Below are experts of layer 8 (counted from 0) of a mixture-of-experts language model. Rows are named router (the router's row for the expert), down (a neuron's output weights, with its number) and show model dimensions 256-383. Each number is 128 + 32 x the weight over its row's rms, rounded and kept within 0 to 255. Numbers have three digits each.
Before each expert's rows: a language model's description of what the expert responds to. This comes from a sample of Wikipedia text that the model never trained on.

# expert 3
What it handles: Word-initial content stems. First pieces of common nouns and verbs, often in section headings or list labels, such as Bow(ling), Fig(ure), architec, design, play.
router:121098141179165132095142096057198151122100130116180174133100140153126130147116161152149110130153147157092094133158120154147155089127166169147084132082144122138151092104137161134162097096173139112198119126095131134140093131101114110129070129113144098066147099113120099168097087169085147099131105099142062178160113143198158079122130097121101128073134070114123143090120131124095159108091
down0:146148109135122131087135169129144112148110097134133144185068177122112138169129119183161101085105107093178072169111136134158169065201048109125115105102133126140166079142083192102111169117144104148159170169065177118137083106189136116108099152167132067085108079138158135125125117112124205142108180114160133083163157098095098139141148151083168138163035089137134127145133090099120188165190
down1:134108136125160175170170118132160141087143100116157210167162075110170121114112123079085094142141113114062187082158123131111098166091130105132149132091095098071142129094084092108152109086094115141101086109125180091120091081192111102087098105133102125153163173183138141077101130092177096112088125110144182101132091143147145136107191132159113148131088129095146173128151139036103131136136
down2:127108168178104115159110129190135163109156140134121095107120120169149122073060143096114093123088174103113143164097148123112147169117132162071143120122094073087153102148131055156178127159161116120100078136172103130112117128134117120115153141152144154166173135105131121090192094175195102126085171097145128165188066147123155106122109162106200092167173185151148083158119124140101088160110
down3:108129088138156145136125120076090142102104078119093126109174156070108102122110130080112196122213118088140181196140163131080117140130102139147128170209127077170124130121058162144115106098119178089192104100190086111100094123137048129112095199145152151145117085109120152158196114152205140106137119098146148119103101118090120105088140096118147120123140161115097118081079110129153099169095
down4:179125150133134143084052118129090129118127141102132141114153158211088099131133195200178088192113155132187089110128099098088128127097106076125132091100144088167144110115130087120138111186120086044108107100123147135102120157087163135179098186118155133118154167136107205137135164133078138112116122107122099175142160101092135174097100093104163202146121138144133186114200080133115144120124
down5:128130127150136072175154117140119145127120090158125119124111171100099175088137139146122147154075079111148063149195129131185127162164066091085139075138142145060112137111117199088114120096091112101131134191094164135181111150193121117147137162138105180150116145139156122189137159130159110164162115093118160103084175132120087133121138102124143039127100166130126135097121126154151157151159
down6:117095172146144172163147190137173181110157143131124170129115108113084159150133093149171119062121209140109184086104136125131152098124139093167110136185091131135099115106122129096206124140148059138140160104081138157148092137129201107063121114140182048134155134145084106054104087156136140149123113115140065110114128126103148097160151065173175167122109107109126131128148139111046148115115
down7:125143132181144137122164128126176129122137181190092137116108174172183194211165092133110163133143151134097168118176070154131101127134139144183164109151107103094163179124165122078157165071122116117131099118143141129151148130122047105074171152128104109154213163055078138125163138189153167069179146166131111201121097204112076149137138103117127087117099106142052113166059106147070137114105
down8:130135074088125087139070156098153125129109120120157148134081146143098119139138142109134115135133165171125092147129149126147207135087124168105107116129136125159141115124147135099105127119141137193143167135129147164170200167164190082131086109167121154095148129126163121097125073108062092175131178197162159131111081055119157049155100143160118143129170175092149120090116141113132113167134
down9:200099114135158153156105174149096192169139143124130181085177140134067104210083112242161144133150112119063110117105099166079057056123059143132114112160125131096108187144154083087077089182112158126085106124139153144115077108086165122111055143146103110143067106139088111123157150154075086133152112059114089166161125095134107158097096114079149155115113036120100148155156127131163154151193
down10:123166111075136125128152112140105158148141114207108146095147152139089171106155054169088178153123086157181150088090104185176104137190146130127115109105184061124113102155112155135125117124130131104123214104147174151112086143084142106102184107162148137120081131096140142091160135113088215179178160144172129126110190143161125110148165126099184181119204116139154107141147126173134143120157
down11:108130125149101137060124102116156116119115135103095157168079090130098082119146111147141109141129117127183088150126116099152132191165135175135105146095104129170153156134142129194107133117141088139136091069086099095119170127132099146199120112106100088173098123167094056110169155137154079091147180173126170071104135092089116140133156135206093092118142137150138113112094106138059189149117
down12:190120134227162071066086184080132164139169148128133109108114134140166088100152069161158116105141091129208148152128148190132169153110144094118103112071089180142145111189153098147129147149090174090150190141113122154120142190145153093157111118102106149137150160132106117152146137121104109204146102162104062165124182102128108139177101153074139114053158102101150151157138066142121105115124
down13:104141138150177158071116140089173157085080114108128126140144159089165097163130132168151121094107090113090129126116145097108184131133104167095072108130136118134117090105148078138082146101073109108125110180104171078146124173117144105137066098166102099136123069109163123140119102115142103099132142198136146110172130071126114136079162096112121104088136038056170136122180127170144110150143
down14:090069142176081152069121107140070156108139140173127176135169176160090097142118070070092118138118143121152171129112130131162099122105076143119101169122128191113151149103066131112139168080169128137078071083164183122193130160156153050071071151137136159161176138107105121067100134137078123102157154072155157160184073114093079097115193115068157074127107104114111147111109081133125131155149
down15:151165078105143155086115108105137065086148151104156106139154166154114083137119139143157119083101114152114151126161085123147084125076118168115093105147122170103125141068080102119132101072113164122102172170127181065107075093133179136166100114086109133060116134114140079155145128081175142155186155136091178173117167124128166081170098062116073177159107090139154185137127108170098108104074

# expert 17
What it handles: Name-ending word pieces. Final pieces of surnames and foreign words before a space, e.g. Rattr-ay, Hod-son, Mellenc-amp, Radis-ich, also word tails like -ests, -ine.
router:098090106132129132081122117116173176127083130167130118120141101151138091127110150111150120092140172160143084195158108155093173133108148087157143133120106052114160143154140131104141131139142121077208103096152104103123149090092122124178145198161162127131078068095155072118187129119138133111081080115160138135205108171145123087117143134149099122076160128111109130104106143090147098083118
down0:063099153226194100110130111149094157158165133198112149080106138118141156103139150129163167144120161194144145129168122096095126150113155160078149141166108164086111113146129142150118090201128107075151155141136128097167122120112145145156173131157099100066096110126174181114183113078096138123144154226128121152144142152108088176207097104151112136120168137132129145158129148139134158194208
down1:138145127089117125149106130167130107126104198099095088090104131136100136107122106127149077125124104143170151146087124102146123126117158160111122114100148106148157157138098149109142162137120120174101185113106127095090121113107118102113169133108170154161113102143130114076146188115086118128122131141101114140193143135088142095153112120160122129136144156095091148114124142150204070150161
down2:161145086079096143140101102105131136117165130110174134079165093132146163132119110091155098127205128161146101101144139142108121169105101175112098089090145151081171143130157104168088081160105130185113159142115119117114132117173163124204162163135123139130173122129116135094151133165223140159142208160160086155109150056132146095110162155100097150074136137123113083132179148148117109097189
down3:103121132158104136100127081093157190186107218115090151142095106202156119167114113158153139123148181134171142126129113170125140122106141138109133150158130102102168078175127117146100191183127159139192192122094123111115187156143138159177164146158138087107099107109116150176180114196082145133071130149139074089148121143153053130179101113099161200114132096083122112097095119110093072186194
down4:104083097090127174120088115121146125141058121125092133131084136124147111129121120192132098116080133160151131129128178138181161131145104146181144163105122132146115115152140166123170134166147144117079077127125097148187141165165058136106152121082157094171102113163110128192119080151101106059128136150140136160145092094127101181133130147125183176152157111126108146111160145098130137147137
down5:141149126171108122122143100125104116087132121144164123114130128174135143113088149126094102115115112101163073117108157117090094115144115160118121168137133115115110164140177073145093130101116136099075097033095113072103169076114069105129069094184116102145115180113163124136151113103143110097125108132139133111168123144095088184151080106108099127107091089095138134143121109105142118186114
down6:049189128207114181126119062134108152130148146127055135152083093145103146121150155146097084112133113125155146118112101141150129216126157137196124145084149087149050148128151111101173121144069147087086142066143089094155124113200077102111133080099136086132144156147148112146159131127147124080160132142144121087121145190133114152227147114153049133144148129115129091119138125133127121136114
down7:124156095106139135126015138074110172036118119132081147128126085067155100092174094193132068180130134105133135143149138187138115146164104113119159088079081153175099080128085121161129064088151117149178112103102140071129129123132135129111146109146131118116131169152191145074089136106126127124108088122133151131121132101113100138128133048123156169115136164085091085109108136136188167086134
down8:172110141107123104137103167130123118111142152136151086088178155143142137149096129169131146070155125148127197133169126178151161158079084102077138121186094096123114149108172137130121133140170119170180127145140049130148102118141165181129151108169136165084171091164141114055114141164189120155102179076072173136095151137186138123138115156088129190124162054130069136101170131152096147151139
down9:136103183125079133181155090085166122138110099143148155120070073124134113162102144141119132123107085139114133193153102089102071147148114123092145162116125135129118186057073070153216100113137141118099160129134160106141122115120139150137153156094145111169130125127136113110137145125129135119086141129130112124095057141103165125165168099167079062057080099172138127120104077074142160114172
down10:103073150103087089145173104094168165110120131112125187181145183106115145148113153120137163160157132107083133112175179129122105131160169109162111161117133125192110142147109120089132082056111116100079106125154150089098122118139103085089118066124048135116180081111165124091171099133171119124160083113123150166179089095110170120163142089106123019153103055148132110140133140173170141183130
down11:115142100145119106113122122133121105137171129098148135235047081122151164097180177071139160140075071146126160128136139107183093174163146139121099174123133095089145097145106171133122134106088124081113128053149161131112148155110091130113103111139144098118129186122154169164147100091143127102148136111133154120113146171138148145137163115145104121094044105164132160091100119143135084105138
down12:105148132225130125117155151132065121099143107162128085163129077122146090106108069055134132131106114088109094151096153107206134108138127084131136152111107147081092091106122156112110185147164138078077192125130093176147067092168107171085179112106166151165064149126094122170107157075116120116161108158119075143146138175150163151183106138035073165120153165109172106152174177149079135141112
down13:162074063163123130141150149156134131139136091145085083124145183130149121138122147066113120098113143140178151102160129173164116155087106167183181136176113129119110115152050123162137201140104149119156099080085127119097140157180156089138080127074151203125150129130118081156132133135163139182139077118123086088098161143118095117122139162113176184168135106148111077127093114144123128151137
down14:098128214119103150108175112108151095162159134181159179117083156154078059122104133163101170097131150165162132167109136115132072134154119127122133107124069105154150149127119132126110104160116119120116122163112116180093148127097147177144140117108132110124105135077181142164137079114146144081158160161158177128100130128102126178168123101163071091078107117196082142119103099101112129103149
down15:160167138161157066127171121130097102172130140131181177091106112114134168090094116064157151154163133092083104082107158141144140082123122128093169093155103093112114065105138165163211148155076130137134181116098152132109114112152132129092175214181150118119122214148152098146110143115074128203115117107105182085104107139157125146126119173140176119162103115188100115168147063138124131102135

# expert 42
What it handles: Auxiliaries and paragraph breaks. Double line breaks ending infobox lists or table rows, plus was, were, been, became after subjects in biographies.
router:088116149180110156136130127104152106112130116145136102151121150094147120164123118082111083124152168119084160128167105107086167130119131116170138125122085107182129132112126125112131120079146136113148113095085107093101139131117152173116101169136090113090178042131133102128129071167114132085136109087177140192154126150145120125118150085140107080110129147086104104092094158064121161107094
down0:113114153140197146145165164124119146135130151127112174138172070169086087140121148203133214112132092185128108115084166116119166139183106134154127104124166137089117094128139191146124149180111115126124102150123089149174113092116138206153141144150126133137192135106115117076106126142031114107117132143097139125111151103148159155098115061131154137149109126134153075142124128161088063115090
down1:163134156154113171083129112117092151121116150104149109137132132113101252156128136056132095106103195167118127130115108120117178127109148135145166145143105079105114089184064173112097200156139105173110143134147126107138133080097096147209124119172121216095053121085110158143130062126105088135190115110125115086146103123103109121159109132096094187130122109103136137121161073127111047135160
down2:171144133090139120098077112146132110165131102194124113081142088126148122131132122118147141149107106137086102131099154063073144157109082146116073154121133131158096176108118122079136145116099070074107079155095113189118153089099138152125133143079165121174144161170129130192145168171141159086117120113105122139159091138132115119109141109117151113125140125123149072151104140036114129070128
down3:074092179091123157071125170120168133167196153186118192135153104143075142087140167122106142130134151141116156128171148148194132143087103124090151157152140127081160112155146092148163148128082115099141170160129151102095046115081128084149149126152140098089112094150136079121122120169119142165135122121108166141101140128096146126175048134131078153202165107139098085137121177141146116118107
down4:082162100131147171142104155108072059158107178186104115115098154092082149182174133081111193121117212184136102113124134153173163101114102136100081178124166126093141115128143132153087079098119128091133140104109145126167104115138095096106106069085137105139165184126080189131114107161102168117112057076146081091141152155132098157103145135133139120056107123182169058128149122108120134119152
down5:147120179072111074100104131187152157164126146111102114133050117136119099059190123155089112098070129159103116106117220122087167101091130131073125131091138159148110106167113124127103135111073188195120142134118104099181174080117078126111071100166123140122095078161099130160142125160112150138104094155096117146183136137139171124092147178135170072158117154114127101116115150079121087106134
down6:116116107120093082130113147110163127093076123154110142181133166090182145123122178184145131129109163109150101160142179142137168123180127062097136146163134167147156072077162132146103106137155128053160135176117137125084133084094144053115083099142155096126098103120193160175176115091148196077102086177148142116127134107158065109164121126148136079098155107135141082136113102165185149168153
down7:188095098127122078123162172140173138169127143166162113150123127136087140092159126158120112127140165122173128132149085121106107045168156169108125051139110111081084141148124093121123122125149123120153108097127133137094145162195130172109151095151167120220123110162129143160077141131064100131133097175160204154124139100091177129090117159035093110123071237110082101089105128130130116111096
down8:075149115132116152121178051108151094105214138140169158154074052104122139147147126140129187082138132117163135143178078098066071118167106157100129109161093167138111087156126131122116119108062100173182125145156110122098039128131110191109176067183119097094177063118116095115105118122098113180178149062095131119118107066124124127046115119110100135153191137174101132134070188185119076123176
down9:145184169126123073133177092143107121106131150173185085133126150095125148113108092048150153119074101186122069121074073079161102099133148160093094165114145151126127108052112136098105147127109138110093114133127098161138160092125105127173100183099089136110089175132127162178145113173094116123145152182140150170134103134150164082108119159200168180136172143149165075097109123101062117129136
down10:090094071200095103073196117158089138134165158123169129123182151107087154137150106128150144134086144084120084127184105124100162112033115188105093143151108121156076137112159144112175121131156101173135075084068160114111129179116162146142146098106150197152098115092133158115113073100147100094120159141114090081134134131122137147128134095087088100115111114118092193097139143074105142127102
down11:074039173123155164178124105189148117111130188171112141065151082170158191129086125117123181130162190198141091127150139187191098113151128106149128184089193085128207140116104158136129128111123106180097099142120072077188137169141098092125143159157124143104138182164221109185079174099171100098107149087120099120113171143224146146184116106160110120137149093134126129106119108070126164142174
down12:089107069107174109097082143155103171144173091108123137155123139166154112120071201098134134112095166133147138094082124123081182149127137121143131141168120069150083156122128125075120129154133194101120122147185128135133118095137095097182141086101169178090132125100144162087169133097127150048127080145080165144103110109158121073117157097141141149176149120132153141113176163136056175128079
down13:164141172149125100133174138166125097156069136095149172130109066134129107133090079146118112088147111143090095131162103105156117106158126122111092151121115081145169121131149186107107191083177060100142138140121077118123135147115102157196113167113113104091158133088059150141113136140144171151071128198139124120093184136074112087140158157194195206164120131138087138164129136157168141077081
down14:105104179132107148148171176064126123067105147120075123163168147107109095118121114140156129122129124175087185187134155072114177136151168092140147112123105086144139171096101142126133118162178144099154102113137128109106080119096114162160123073074128112116238129157146169119079136164129144101111101129199112135113153133164162139175104187143116151141127100087038117139120097150112206145114
down15:151044082159118133114147140151167141148181145183137160183097163139063191085129105108126109150117161114144147089111142141110161126111151095160106171165131083154078154123185126077100218083097106113151113071146178126100072133144141129088148149202133163151096089150101149084098095174085095099153141163093138131124143101085153119118183098115141120138087167114091136159169102134136114137115